Weights of a small mixture-of-experts language model, trained from scratch on English Wikipedia: vocabulary 8192, 128 SwiGLU neurons an expert.
Below are experts of layer 4 (counted from 0) of a mixture-of-experts language model. Rows are named router (the router's row for the expert), down (a neuron's output weights, with its number) and show model dimensions 128-255. Each number is 500 + 40 x the weight over its row's rms, rounded and kept within 0 to 999. Numbers have three digits each.
Before each expert's rows: "raises" lists some tokens whose logits its average output raises strongly, later layers aside. This comes from a sample of Wikipedia text that the model never trained on.

# expert 9
raises: "\n", "\n\n", " |\n", ":", ".\n\n", ")\n"
router:499531517436533497543454466528511416431521509508539483500514473491555551515450464446498511446447526514511445498461460515471477496550454463541456496482512496560519503469482422560426486541482507510540478550510440610470553468511511463452448545503463548578509495440478537555473538432534504458443478531519468590483446458529506550544503513438556513478531502484443558521458537433449504460490
down0:514505476486522480536520462564569473489580480467450539429555471455455526448502550479536490489494494504505510455508524460482484414391526468543468490496510586523470526504573515441506460502589514516489554488512569537453542539489485524560444510482489445512515460473496529545493559501411489530504506481503518502509516515453490471553521491467488477494499455529503510489471424487538496422552
down1:508510526577577520515504477497558451529476440578518493437503490480479474446489447531524456504417413524505555475530512498570550502461503491430484483502524437461536531532566549491484433541564501555456517424480519531459534499494494451561452497537479522481470544489489482524544512418553544425470482509478520487545460428506517461494529469485478451562603464504532500477486466524522531461568
down2:574523505504489541505583570526507483596526625475514553571455468504504520483462480468478517454495496535546459497535492488492559565475509461567479503496565472400503510451511470540491553507485497513415530503503449595489554485512537490531488466467569466513521576465508504515421419458512509518590513485516493510502537591494519470511493550419498536446466509469469505517461499522441500504534
down3:516495475552453531488530486472488472488472442545528518488449405495524564580480544528494501518511469531479493573511459521484485494436421504478540493512466554494475457542469595454493471498521499387479574517444435439546418490578528504505446486468464490552456469487520487553532541482495502513514531438567493489555531492490521510472396462519517531539489480487438557525536505478615513509544
down4:484474465495446508491468396499512473463461547558522481516463489533474465458557484450580574476516519476456548484442524499459429534529486429535459499437488543500513518563522504501514422472413525528435559490482429565531460496515518500539480468450521531437569537512511442538555499497532484556422509495549509514505504524553474555504456430528487450507498475552483555539407443467500504505482
down5:520463474544442453578516519502534486543465504510461492513558495509527463467516527479496501462455556470470495438533510592448482531415518541548506460562548518521522483472529465514522477456469450477499438489467411524480506528524529519484516522510492503586589482493542516538520554537530496524601507455398447502502416544473488483509598573536483480468433432453492456481524544535519488501484
down6:474454525480499528530473497508549488530461499509520525507453519497471547407504474567539532578501496462456481474479543433518520512402544602476532547539441554483549528525519473516528491415517521494533419465499552510473471456532542487503527475537527583425404442481545473479522394464469497454462491436583439485551511451516500475540476475477466479534455517542513476482463447544544489453502
down7:485426514514496557498523524567509466460493534462466457491493502556494459466522445396535528492504408514478496568474578419503556555394499458552480500501477469507533502436485531510528515543411434526523539510484514450564517458446516437438519571541560539447494513444477550455538523482499535540424536524448475506508516503575481474517484448510508538467515461508544527520539469497522494457500
down8:505534512571503487518405595475519493502476515475474456505488466459467515504541525451514520541470507450537532542433536534539615489471488501510512512503508579495509455583499499471495498448535493529514480476487515467495465536437523432538552421531437483459448539510510507470495465552494575523551511495577437443424479523489472529519550508537509486527496499522550470577439539520499527558591
down9:547550530450491534511460513456481433438487509483535548546532454513530490505548519534447477468469486494539524533528470511515525446597458465460469501548556484520506457518471484519548493448487545441453501510515451489542522468496504493505546534487505535520496581510542450534501506473438464476479463574478456471510557503443542465450552500498456455519507465483447503483560453540460494536569
down10:478519467484418509486412437555541520533531579534508587521478476456460460562489492547504553491537487551498536527498482494437469458403482505450489506490586568545496600521525523547538503509534468513491512492421524564558469563442448483504460496483452556498492489501521535504523467524518498471528569503536474425501454547530456470464511494472457490516513570421451510532464461504567441509540
down11:553582517524487552543494464517501468508516533514554488527533566546509474524494454461539540552542554540543508511505485485516532528385525528527484442414457516563547524370464448465458486507512498525482460496546492470476520524526495452486488499576558484586463509522501642559505492521430514546504487498447499502489432542509531522569488484439495579567504497507518499545491441489533569496476
down12:448524549482453459556500507484569403524528481543469512499501512507508477528486452503508512489523512523453501470505456513489469392433432476465495538560503491566572477578486539509522458471466570469532539531500481477546439490571501498570476526474451542513515503480546601449423496491494475447518473515474503473447544541554461452560521487555439427502499488505475546496478512485440463478478
down13:478524536500537513514516544516503481473547463483510433466549516587477533499577565503529449461502527476546454435464464430542494408447541466492468562590490488500498560497460551478512481458524509429464499435504552516572500511556475534555524522459478467506504541500508467436496512487486533537513514467479495554495474525555425527557565436453567507534539509487459601444563458426520399456544
down14:486493460461413444558504439515538536499484561497489480487525441518531554586420521499524505410529487494543497468504505513494548439503445478509511469451463512532416447516531544529581422530470533458510488510523528483501524448522537486552504502547455394527517616590516497477491471550480489466533484522530527522555486476534494550497486521486506496499538596447461445458537455440523534498539
down15:554472474465496486446574474495511506482382445518500538511529517469537428537453547474472529446433508568567527413459475463545520519426557494542480534522545509486495460559484497436510463439534489485465487534475470574513501523547551446521547451549509552503522510482476442501495533591494598436478537505419475441479471484559497527544531477539531526516427513466583524485448458517488545502531
down16:580455545556449505542499523428540485476507560567475498479511567516508459479468545490458491460465433505456483534603492527489443501487437497593502492516473534627535552502500516505522527497488476506487440511478417486546598477489464476480550517534501488538489492521548489503558494479506493429494444540544541470459533532543471522440497467456385453453453460561572452546541549487449511478433
down17:550526551579530477480464432481541516496471542502467473452492510584448525456536477516476521534480482537605487468506550481506505522499482497479589530483501486523494544522519470507445507495489537599447505439513461496487534492484443450491494561533557525484476384449519450504517528530523486486420482462467468500493468496527558524465453473493425517554545479489374560516467503524482440457551
down18:510485529526477537456597515482472535526468511534622501422468484565448517430408478504546487471521514571501507487459490465525479513590473515489471475412537459483463443566548460560481516483566472497528529461479529525494488572491499479516550495565503478538492566542479495545470520497474502484553488527501542477477449421508439510545507487461498431436500482625504555523462430509530513532503
down19:510494475507568445516472473522465500491512467497516528526568523481476518502484516501473504527520467484424576454480512500477500488481520489440510481501483482552524405449544465528521519525480483524499531510508572499427457547501518499490471498523564553439434453549509490506507559480544513484521464449457472529552431480518534470479543494512464510503555480540470552431540466462501519513548
down20:470506589489545485532535520456504536435512529499448420527500480490473500501538537487542510482529541462485560404470432478478454447567541524520477515462474506465510505491478492362518541497473500452509508475508523496547473513467484426490525422469451497474491525489409594512525577574418489463468526514503496553484431549573504519569469473514418489480497521406412465532498490512530546541466
down21:428455455503509577438511496490488520475537442426494494500458436486455551562433543575524433611422542428445510411525508463525540534504530510534447482504573498473508496582494520538521533484527460509489550537433503582525481565496471510497497520460463549519495532502491514451480423525535472531517464509469456543494563515533474469537516423547446512530540429452468513534478458512522466498515
down22:517512502469506496471499499499514512459421532478472526458478543506524526527516479504472541466478492544513505520514549511526555477454476534467466465579422503579531500459463494524534515491522442489477511542471507467546440484525489447478509544531489510453532498498415497504537551506481528459394447457500570623460434506462541400475463479513564570463512446519519602508454531475506510494419
down23:565532534487475530471455501467501553454447491537454451578591518464544443530546478493526454612480476487482477502488461452493515491510470503506473497587564470545630501566512518492500496572509536474506463532444524514501529457500531504488473497490534558426477442437519464498438471520443459507419519544466464478494498527485452472510501468510494546482460499434479559504515488550519454494452
down24:483529449471506485466484505530480509518395468497488498493462537503492463588554569506518549517492502462564551479420528505476509501521460516446555528491455464440537470545572377509527499538513516434543540510453587481511483505465466513522528541482566416473534435555512532456547469549531520481468468414474565514531508562469487518484550470469491435442498568468463440431531490492473467448493
down25:460536517513497521506461439480507550406553442531441498518507470464543492463461499473501483475555438478533515482513514530494419434491420468556523527534573483482453545531493531496485452556492521422490470544552519426481544483424513449408526498504509431472399520537502535569577452508494462471519482547547467491536481494483407461536501501499422441505461551523530534565483416487462610529489
down26:478438577511565492525500501536468522487529494488477516532430437500483429444439450455498447509450480541482487501522584511496541542534520555537530501502518386532482508491453543549487487508521439502488482493449511512447510519487579507509460487529494498507516576500516523538481557536599519522469494475518498538545446529529449474508410585485617495512545573478526483460490489511544555476458
down27:569476509488560545535498553533532504456547586502456493494515539544568505491456450543523535568537491529496511456534516427474414462465474547477472520480534476502506580501498568450421493533549522446538526550455494497439500528499556509506437506535446505510507477506551493445416508415509467522406494507484513510490526569510504453488510574517531531565490521528501482477509424413458529472549
down28:485506580468479581445496517462547485494562477550566511452522433479445461514498498543559575521521541471491445498471455508609439523464522536498422416447504481518468487518505483477494487518559460479562507473569526551440510476489464473496464488465485520528478482568457519415515536550503522590454561490502452523481544460569513520468456536484500515532501586523499477521439500476497494434564
down29:445478491505486582507516474512483474538443506568498504518425582495509485529551470469476512528450515478539499492600519471518508523499538450520487411482506478531460486494452494443519461463484539498396447467520393473525515543483586593555511499532430534486464444495453498534521461537481479516463516460482516482556583520515443516526536490424420542439417439596479496490499544545467525450447
down30:513499471488416487513525488486508479487460489544528433511554550507502527507641444544561476488587458535488474431546554545517468491497511412481475466532516468503510451479489538488462509508431577532492521479494472526487438553446512503476454447501525470475470436461465489489464471494504481558552445563478543512525527513525491545506455500464537547508498485479509493491449548509517455494565
down31:526440522552445598399511517573501477454467512503519513504453460534495497502465549461482503487474521616560497443527478443424458473497570480503446537484465491471466539482491485530430467534519521533440485460591548459491463466516448504530572504545469518530493534516497545510386539556558525462461501531562446459398509406474498529485542524456531511489518499506536528487492464523477566548437
down32:509450490468430523483482520515517560511463501534603569585481545415544458478498507519471444466473520521526459456509450578474534492496535491526581513468481485558482468566515583487500514501550561505472495482499504462406524462484423427510611453500521538429457486581532512503572589503501525467474500446521456564458528499483496495477548481424497526523522484533550508487525467522535432501497
down33:506434507524442511472549520469527525486500525491528531504514569505513516553485489502503472502477490446523520496490475487493459608472406504526564522490446537435509508455490527497619537499490584528441499486447485427435432543472461469474501493478437525489515443497457534511482467480460528554606503491518487494501547478476400507528544510460467545527465541463481487441502427513427471492446
down34:565476482459479440554527502492539418506484450530503491511484520406558508509443453484568503489516520550463536409534499537530533536498510508516442559450458511559528502473529527481552482423436519484509489470444511410511549500501498510461447560518522498468548568451399512489464558535480460564469531482530469493481463448556462545504548492506503512469526512496431485502461522430486533561506
down35:429488545483491519536501504476526513534507539479522462548410493518480504493493502513441529467536498483383509462477510548515497441550484415499553555482522475480511407464459550463480500496534484500528426484518515412518613450471488503446497523509486517546494543458510508466465464497440440545484485472476558481491465502513526506507604451513547514484426517495501455558537517482524562471518
down36:526470501548476484434558518502504577454501480507468462446522556543553517468516453447610431487472456490487429510510647492475475565526504570535484521430443468425538552404506451475445467510514474492558531537499517546479493486537543538555522513499503525494448528552536508483498482503497525555509488464468514541465465547468596510571510495518478491426569472490473508495538488568542449509515
down37:474554514565517541478481476509462488514458547517544484445540506507514467582450516472523456487517399447525429561511490487482531482508489519517465486521544506571494527552503528498471562524497530492517542517513487570520488508516506476493425574434526520443508567469518522446483449516461478499504497507439423499505428560490560488399503505483590496522462429516422531493503537503553500447515
down38:528431491476493460436454500465495492528538491474518503510528521450454389444432494475529498496466529519539463455477476494488492524472504534514515542475446442482492525488458507523506435575593431543539602443533467521530515567485521522443506534489473517486507460472466474554514506429513525450440526585444494466440440501591520485461446569511505537448528513472514487599450502477578559462503
down39:511457462601444503551493531499545471484451575545540425520442598509488474507565502481505444477567470497488459448529551480499515474545535534545482515470502542490456491468642621499481420434513481493487460395503486504528562462403445477577454505462464477482524469515490579436471528480520581451487474428476455483498541533502490498542473455477504523521494476541484454450480450496507456524452
down40:433484533506445536485521492445530475506405508478510461463498552496415513512557523492475509505455569521431556509528470496460539477506510437490509547476485465515500492500399502433563444502500440469491458548472501559567518485561512528569475486490480496483505514505471534476556567596505490447485462472555512454489555502481518461483472475437474468490585453533483604501515513521492526503470
down41:555519485557546487502508455484507453453499433482445500490503480540471559576493499563441565498469504477488450480543467537536476497529493505493483468559506512452404530512427501461437413454496528477515391475520555543401579550531513540459489455511511496494448478534562463466496507532542517581525514454532481517431481560469453510536530493461490547500514498502500472554479484445494453384498
down42:514474556489590458454560479566445513546471436521478571499473497477544452560523472447501515493516519542497513492567462530478524541551488513498407546566520515469448571514440457535501441538540452501503425566494438503475498472523487492486473540485501509514569541538531461490517515446474403479518524457512482488603529539487532534518543495486467517533466488570457457458475518515506571511517
down43:551487560471466542546537454518436488529469536507451584479483531530499476392519509488518458528476598499429498422431477479507511498493393506580515423550481472477458488462426502500525498531510475504540497443450527443420541514500513510499463505498524458503483537498480439498489418465488596466487463485516459545494540501426477512468543553479437452499504485520477547483555489526525494482505
down44:515484568520478630551480574514489535414523556438498512511515538453564539490444429501538514526519489555456501484507493505534545543480450478473436438431492463565498546397460574440477494480517497481503474455520500480553540501574597479547433438502517463511523558520538488545470502451486533480489505506526552533442494493531511546526427520499495502473492460485504487468457496491552503482460
down45:544527487475538460505469552502487586528555392484441575433504503479533500584481512522533474587489396453587512514483532453393557460499513493453427479532467515518525516546497471528456511477439462562498497503530554513553548536487531501453491610484543528538467524486588552493590493512491544505542530466448552521531471565548538516546509481542549449459514494436453483526558549526504473562532
down46:487491575453426472534559526512580597486476423540574536549584465531460533512495466516413465576497489479498551449503497541475560486517487494413502551518491454513459499528503516558498456545480497442493538525532440423486539492481553515476499511475458489491465551512489502495521528526446519541502463481501405456573548498601443494533507482478471495580515494501541607484500511486541504453483
down47:515493516442482504453519473551569480450485504460487480490476502477511463523504543493402446458535403457476478512436516546494518489543470499477470491552433497486485518475516460477475468471556478498612429564452485505513477520473535541507475430575422536497613408438491544472513523471462506491487487452521451482534562480500497491473563520454503518458478440536510521503540543492481550469501
down48:479474537543534517487563513496533459521470506430519435447476463501476527547519472454490493495455475425512449492517536535468479442479541580480492475532500534500495471508476556538440474474533479502563516511510464549481489520504499518525550431473432503489401476472489553473488509499501480601511528524427456509483460482516507440504515538501530472525469516440644591523439452528418532535514
down49:509518469555478494565423499547506524518495512446502521491485501473484542466428470547473519456486492439425482406528508514500522481420563539470461467517478580463485523493547567530491477524447515421463515503550490561426519503511562512501549524513537626450489529521548484589505448546507524464540423487441544467534454527493509511493522479547449446525481547544483497474610487570490433495524
down50:573501454471499473524485477512441517499520567449482439521504517444548561443515476564505482592532399526475514392408504564551497495475544510554431548505507519475489553496540515535429501502555562451495521441456548526483452494520509502502414490524445523425559460506517507497436532540525586504608453513482483532439408473478493533453544493475556528463538463530468564470469548512459436508561
down51:462503507554491470456479491489470461495511495496448500558521498571652476527585481532518462535409485482561514493459475491518511506538491508527507462535561393545507542504516445554568464531424432471471498487506490519513537449491479465560458507511476529528469481521544532406578407525540510437482521574488517567504546515456493579513504549445501527508472487475582433500535540541523466579559
down52:485502516516511461436487503527472495465481556524474518508553452564412502513562474552485599434537517556537448413534439465510552471440449489443562503411514543496440467556461458476485485525454471566446498506447463516490483450520557419548503566434482453519475452576484496475579503443505511466444535522491472509479481482493518499457551493541461517526498564530534462486480537482453426509500
down53:530455483423531470495467500460490492506496424468438466445470495531531548505543495449490472500541482548432519582527487490525513511497570536543399553519481477421547502441498496521533519431473515527503521561504460567540454519493477578575488519546604507411473530446454561534506460527603414489531546473482519503508490518516503518595527471585484495501510559497509489497551523503470470512507
down54:498557467521548445528509477563513532431478521500604511486481529493431466537501512528479530506486513543507521521557563492435429462503469513559561478481467546432487540470442489567463550536497491552503561524472418503495485442459534570477412469480496444453531454495566491495491463560541513519495500481498555570530468538574563515469475520523447538428488500478495515521538543568543464485468
down55:554460492546464508451539561445528547560486525480474516542580545515534484490487579521469398499502544512450544438606473562495472572563545526474501451546486502536441456529452434463567564496453511522544457494425554460471515530546541508439501478471518503442496476402585481478525496534488502466460558445512535520454419526501479480461509449570512477438496560503542517443464520508512477461503
down56:475520530483546543521459523466478557490507524495579527521460526517533504395518422474450461499486502500410449467468470503492453538487531534578540436489494436571525497531434497424539559471511462464455570485574436479485490463438524516479507530481494533470517549469504522493494498505477565490446548480451453464485571426560575526534567522502467426554491602532513514537502482476484471506501
down57:523471485560521422427522537524473557473507507472425551556530469468516566472481477512480495523547545536495499524489523497520473546487562470543543483427512569453425488575501496459516526504386410492492546445471561485548505454499541460471508478482470499498431504480520531431431568510544565511443462475568454440594483498460514535483502457488564493532413476470577401506475446522474486513450
down58:463515598568432478539525524573479440483519474524540548429501474447492487551485461469508517387557509469499480485514440510618490501538448522399495512496529531495523406486572480478528522438555452487549461469463469503524530522455462546577546524455512472542529480440498441514464506507511512534483505497446495525449482460512465513567539499492485491473485524457528499490504457465517547496465
down59:475461552523474499564364547483439467471545481557640551506511479445447538481506519515529498406502523537509513431419446497496508484505551470563517499538461492545503506493496542494492487523488528493516554483460529533523479465543498449508525496435554530427545567577441495459520468527515533535583528491478538471486513501463493526489440424501474425558528402462479455420506523518528523403544
down60:479478496492515440481418492438519545451497544548516466533487464493523461486433479483515525438436484469475485483454454529554463520571496435510517521454570510521506499467486520489533477552476546436490505563583526499538459486511519446596477513583477579466618526539499623444495532534502480497504512491491499443569499528584537560493495547432495492514527533488464548520451423480515512505566
down61:508456470516549518493508479552448511451510519387466580489554530489504560451487513476538506526509543503590590379456520469522571474496533456474429501473471525544513545502456556524533494543447482514487514465538518456514542609508526530489501509470563521471520495518491500548480466488509524509455471462462459494500525473520520438606524522434460553543560566459535427460531472542513491552502
down62:502520423536462547446514522534565479486429427488452498468539455491487485591517521542505417527576522466533538532526495442420467502574483518548554550494517560405426493530511504473459514478477477507499503510500503429535504443517484525583545521475522527498505451496524437382467518476505479517501510380523563536496487503581510516465532496480489488502528416532565523458462530579560517507495
down63:476473507551518499544491509549518576511529516478488521488506530504474494434502502475483512504427464528511547520533404485514527507520423509487506507563524503393527482461514510399458496545523458495539495515522547470506512474517449533534522483459550511484454524442466472520503490486551588576481519528465496537466610477544502536474541440545492486482508468561531546529492534481419499558448
down64:456544513496534454583422432523500409560456494544451527509516484512554573489545471492510522491440520485471474503456508503464567546499514460489481550533478424495486488474511486465467477482485441532473489576493505518416522469463532499538437556484488491536529638462461461437586492389540487579505527569518505509580518497452446492548520521490522479508549462511512570433472492505527542476494
down65:489556427527439467475489545451511472478446495508519522478463484478562483547484530529499500582452492489456462520539528476467617439508461566427497511494493455469589469583493486495456545550524507522475571446528538524476534510564449508565570464422473425522476504529574520478424465543565537558489525493519491543453451586503520462502460432545477536551435539477518452447573448581487481509493
down66:505469490503452472536587565510521539415528494499536485481483525498536492575497533519496612541443501439506450442499556549418530446409586530541540480474487463509510505535497477497455468480525523525468461461510477460530490474528544493428497477501491448514498436586477517484482439482482512524489514452480522577544494471435530496489527516521492493529449532436521557519529535527487480523467
down67:526542506517497482449515524510584478470501446471442439535462526537516481479546485468448486448496454482458572464509527508484463520478478419538485527501570495474469493417495556500495498483563547461542415564500478472619488524574564483468502462482500464499510460471493454508562540453494519503511511476544519508490478504569521442475474553532553435537585500402464432441545481480539455534553
down68:503464462521543500561492491502549493510420513470475467520522470541431428537533512544468519528498516440506490535460569518541439515485522512447431545472379454504522492487488522495498470501460547545524464524550505425550565448642551463484446515445500507522484477471481454519462448467515540489504461502481599488545491567488628502501498541562523541470469454373522472529574537465475437520532
down69:528467469504525472535469489502484530479503579470529547466398498517516439513438508545563530490518485475551441554511542538477598536459471573550475499491498466513531424540496510421477516430469454559438547491395432438487594504476508528443571504475535511435559509559524529545480481518470506518475512485435501511414536511521485523477483503483544497456572535505475515469585517425482502437569
down70:436579544514511531492512557492501484535472480537478500501435517484501384554521512516460452494500549530502483577503510441502540485468538547542415490614427519485518527460481472570513494463535605495501535374459520532576588480553510502514492512482482485456444499548522496547456480525497485500499553510458447500485544440475478507487474500546402474401525507468541473491558538491444485409450
down71:481522483498489492532423506570514525469489533480415463499490480481508424486442478527502557477544450549518523490478530493450507442484477472539487446543475498526552525508553402446547510493450470535412473477445431507528466606402484468505453462545533454552555441497538529444517496438496519514531495447442488459487513477568563456511450439475524468494512501455477501442552448538503480513534
down72:547447490505431509558488446548469474531546462536498415546524512467462520535509512547480439531537518493433548483482481515436537498410495432504403509439534485512493588511486522441604509504499441492485489546510568507484487475542453510459513514475521448482389515504497535530516521483495541531525498520543584542553461494526549461408516490500466561476479494524561535501524490501442458463546
down73:470505542452504452597461495521513539517517491492512445531466518459480521462477534451553498493487429521530514526528560516464613483495510487495521475527484530509494461595524491492492472514398430566527495514514477502512470460472516548472477525429571436421558543505524529527526497604522488498538524506463481482499436553428549494521524503433501462480486411489533556460483580385475502532450
down74:424556497564477501477470565456493457514500547534519485476441518538458494449510536532447439437455494446502498501484547477448457526445429564512444573472546512451514486406488480418435536516493515504504456484492508550458489550501506464503512500414504506570435489606525471550472537538510478468485503495486516485493542457451436529534497556474461431484546429485483569519491551487440453491529
down75:454514444506509473502533492528418589512533434433532464489544472434523424520517504531518494524482528472421562537456469530507539454530525468458412516514500455512535519508426480562492525565525449512497469447553581466552563556459493565505462494485495538475485525442498492474525515477476521493511545481521447543545487530504576576408526521528502464533531543457521530529502521546502538499545
down76:501568470460483497422557538596501484471518503500469485504458509528550452475555452551431461556448526493583463493506452488488435482551498550511489532494520477505485446504538506506458513506501452467442484555504511458526477410477463442502562519464460445493598523516480492495442411555509518474564537485563500519540511533540499485442493447411498536489512492493494446526508473497544542605523
down77:464497538506467444565475508470524531471510455526505469475549476532467564452527517440521583456600533533497482531488468525477436476514505470443488518521496478544541494519533498468498526518473378526489473515546453516451513486464472488495545516502560514473493532491454411524433523524540473480405424549518561496488544453472453543597484499536538577528513490572479513473537514464497443461500
down78:505441623548503601418510500479434478469457468526499494480550515456534488462530504445518428526519431551487383469478580571482429522473490498604521515495457410530463489452473530507534552516486466524527491506523511487437518491476494523542431463475524466478510548476479494521429501516550443487481494550499529488514478387488539441579426481459569458434458528494461439461497528534525527470472
down79:552500476527543538487511497487430476496524515476514497482449457516444530522484570509499510511512510524524532524438516484523502531557463493500542568447476478529501581501566525522429409431473459494468506485543543411510459506479428482533509468541503405547502556503506452431505600447488488493503515543534550483509505586460483516519521494504567495553516588621498526493539484478594495525487
down80:506429424405519572447545525478563496451469424519542516470535468492509549530507468584429477523516515414559589554490477481504451516511479524476512384502445503468561511564553490516521517489524467516430527454549528447487484482535539513505471529453453483497506492492518568512509435575603490545492537435490473465529476471548525575528514477518552446520593515500489510486544477541485474480502
down81:511505495592511543468531530500488519477445514462430567457525597514534470527519527565542463464531421532535500496476455484527510569405533515484536539514535511504515520453486559565580454473518497500533502513465493502510481467531490538490589528423503564515492568459462511482502470471491562575535463495503506465571512458496532480467557558439471521497461485590522533510505475500406478516561
down82:506535498476555493469514529470470486447457564482405435546497437530542499520534514512497457461417479523478498527491574544512507488543491474561550523509523459466523419501520514532506483499528566466603468500511512565486480510497511500493518498550491491450538537544485427532416484472461509482516534482477508464572482505501538488474449471478515507456502517467494512497504450528505463540455
down83:494456534445498535585481524451488480492520540550445482489517545544512521474587444434496479412559503517573501535457470525486417520434458528564501488475443463483495550463483547443459489457512551487551454544457478502454493525477505504521503542502435503526428523496483491532457566473498442436507441521497545538482458464498520449495511499544522497439499504464537513534400498520571616470439
down84:466474531527458510512511506523477550446505615544500539525451531567500491482477499458472473398485484516501474579501404454521514512508544528459500432502507506546477513557508495473470542518480517550516452484440475512540636461547478460487502497484534477539502538464466417473447486524498495520563558538538508517487470497548552507494512522493569531543438486518518522529566469447498554517552
down85:542521471461485508564510469515518558426466353525506581449559484539513505537534432505453522469500459548525494516454480539515549536484501554457451437493528499425493481500492506514471455464500495491451515455525525460500459557510516497514512459562521478537524464585466573420479429539461472503560474456472401467509449524459489489539527489478471492512527515526530494475506408477527412469449
down86:463526549465505534559545489502507444428478552491539426483559503506473560469451524515527598509489544554502455500429525547507537547484468516493548568493441549502517504475519520514469553461474487535505536446518439473486488543420440430543493566477519461488487459507525565507418568486436558445502471475456486537489502490496489496518514534543500453458469426506481490476493461451485472466544
down87:457479496573568493489505517507498505478493499500452510558512506467416466467612524473459488606505499461502509441480486527478510451535580544492493436473520495461444496497490503526528492540436513483518490525601546446520470493530486516446508533441457506489500503545471399602539507530515513464495503442530478393530607520481471485485539529513502578581464476537534524510525515589581487498526
down88:449497493497531481564546464469500510523512499449434512528467478460453491494486547466518546498493438533477518523414555485495467475460521420557543541531515528477461466518494481548479473474478633534463490408477453467503506480458545492516476502496434420478490437452503483483491566537448515486499543511550495523547510414535479560480449442468490444445539537516459515543478566452488496451450
down89:438439542535527542471518534484560490534505552480565445497509529535504532464421539542518489567497450499535513525507517538487514472496474499510457536459497484455501462479539541562515497476506503561416424531461575515562453487542526532501463423473490544436460425495529544529528442513506505510458508469478441484465479479515531520456474510504489492441476526539461473511477494561441455532563
down90:506482435492527505477509434452536456523422509470428439468511463547467519484476530506455483474457519505544483488506501557472501532530522522482569585463508472485486494518464521430461524581516516499495418454511461475518483551434452563465538523561426445566469504478522516502460574503517448507456484555474543481505485501494530428546523499560516453503602461458527516519510518522540485477469
down91:511494500511492577451536491524417506495540627533453506526512477510534496471545549489510523473564476508552492462434511451493451511544487490456568536549540563528570520539523544469514538503531514496455404505548523538448492520465483579522569510462470503513482604517428522486454512485498493479468543451488428571451451528538504475514530559542500467525512597447481451558460470540483486554491
down92:420505547492548494472467511525412484542499485465512507541412550510496400555538485472518464425498519552507493514430526477558436522536465429470467449455565519556482540495506493557467514567461506461485527471505513512477482524492492482490467534507426475484477485455590474483493547545562507517547572552496571503484500464489545461433445450508479527514536423513508536519430588534536443512540
down93:468478519532441453430469469502552517537464514490524540531462438482517562442451450521483468489467532484489454440526490462449492461532590514552496512543460553483476440489555455531603487453519522458494444529492529494541458500474512506470522483540426484471535569500505523489458466530492511568484564482526472450541529452494566499455528562468496591503507514510521483379559543486510435496459
down94:487529538497526529546469539492497499461449519503487532452474452459463464564491535425529515508529553515485484509476520503513496526492498521499464530543532480489416510530434502508438467566526580502506513474366489503469451505427522464494473489516604511529491525515563457544512505499486481452517497534536434457509444525511492493479471495482416504451548520399543544538452520528536507412559
down95:501517430462394508508486579441465552472482572453507503498487509480562487438591484501532500513522424473477463528502462454451490468523585496483436533481576607479520497507510540596476549477511529458493522495480517454561474498488462531563513517519474484511490453469527469471454405586522558472521545545481494489462474457433478445523623499465536559421457537483543525438478492519531478551553
down96:556557498478504522448527529474542559507458488511508492531469487504533531535551501476537446527503507479528525563473513522530473521507536504512548515518511493512543452520533558472530560443510541513504420488415514473524466485460402425460515493563546489503459560456483486515534510472526485495457524502476499509513493498463578472549527492504431505488453455561515488410472426531467527437556
down97:486451546472498537482540496578531512490536577482478512483411470497427511625499486456545504511459548484457476501435506479521516500467484524528489495487531486616547516520456525485472479492460455520443436457524538487430493488554409506508535470485411453520441548497535437542528576462463410419463491540463475551466480497512548497488518474509439532450505489484528516475530488540552470496545
down98:508473544474555575478514559430447435521489471526568583512506460473475503510515513408526504392472537464453469510462427482512515491548464481532460514481512480523496467458581470478445486471547524445507462524465472503457464572532506470507548511524550498508487465539498480542528489465498484528444523518468446515516491522491479514567512530475558437476475546517443523529449474448475471476468
down99:469574509464519524508450528456612445558527466562508541455552506506386508472437467499506522445505460527475505487479530464484397479526451509427485517480451540472537516505507501475539471440490516481551490465432462465524586552475606426414563531459507533539458490543462498487515524448482479493513490488389540532482492602469483515532532540502506485459502500497561546551428469435499550508501
down100:471586494453528472449507514479520415491548521477518469477427548455431436438501466552570464535440485579483515474477474452484482523569505602520509506432478510495474516507469452503548474524533440478502551497585499519519506473495534571537479470496495527502531485478427480482530505557510496518485443513522422583537489476525498445506531628528523549576490497512487434519548484598515527522463
down101:478608500555460486526500470583530558488493531479508477422482552482446531540527564496509444455575465474446562473481461480547525469573491555478530480520557543523420499513484484473526566508514468522415545481503544520464428496488526542555484505525554499499506499474498506546502478486491516435480467534535575472408469501453489624522437533471523526505501516490495454478442525469479433505531
down102:565449499558474475536591520464478510536434478452446463481526478582526460488478489465507459532421467511499497465441505608539568532470535453526479458468502500453510459518519452561488500557494526467489580496469536471453551485488455534503601461493534532416460462469494459546532483532482592496540549523442518610549491479472507459515459499442450434551488478504452514466537436512595561466505
down103:530500500570451469451505579468473500479490477521502524435508585519540467499564527514489523498510542493465531544496463585554525424459497534510511502475471460534489483479546449525438513557471533499508503451530484509585499441443557488446436546515467561551499479556481459475548468461489458500391563490516518455474499478543508546541517490454458464498466475458562531520564477449533619562518
down104:450577493473506495495474509538485485557497450508496492499530504559402475449544509503538460540466491483534484569503430505530462507486507552514556535458457433504500538534520488507470493522424473505545528490451525470505511531533520504526523528542481443514490528541451460461488462510509528522444592505465561468506552434529556508431559494503463529557529523528555438590440523487477519504569
down105:512483563470504484596490521533503467479477528507483467472523494509487485484431480557521481565453523504517475496481453511480541542513516483573527509484496452447524453535610473498500478475519507380504589479550539414479488483464483491489550562582573491452506505436466496534489517534490496439492477553421488507519448534458440506507535549553488485424557552476482399442528509599478524416552
down106:493593516496540535516513511569547498512542571486517556468492504548461555464571486511490512520502535506503494463454515589529518499438515524532511545560533470526518497497464554482420481488474478451523491515439519555503466519501429447552426506541464465533425469523405555504485542486549480536500475473560522509495495514501491552535491556507479469482472552557498526561482528493469449506460
down107:475537545575471489491544471526540440456537522545486510557527427502488542495534516449535528536513494580472532489552459482511476461469493516507477525520506447546435527552377489498520504483509608500453518478516560477484497508504528530568519560488511511445517546525571509517467508524505531462531521513524553511524527439489463497479627490477506427483537480557487501416562525534513504501525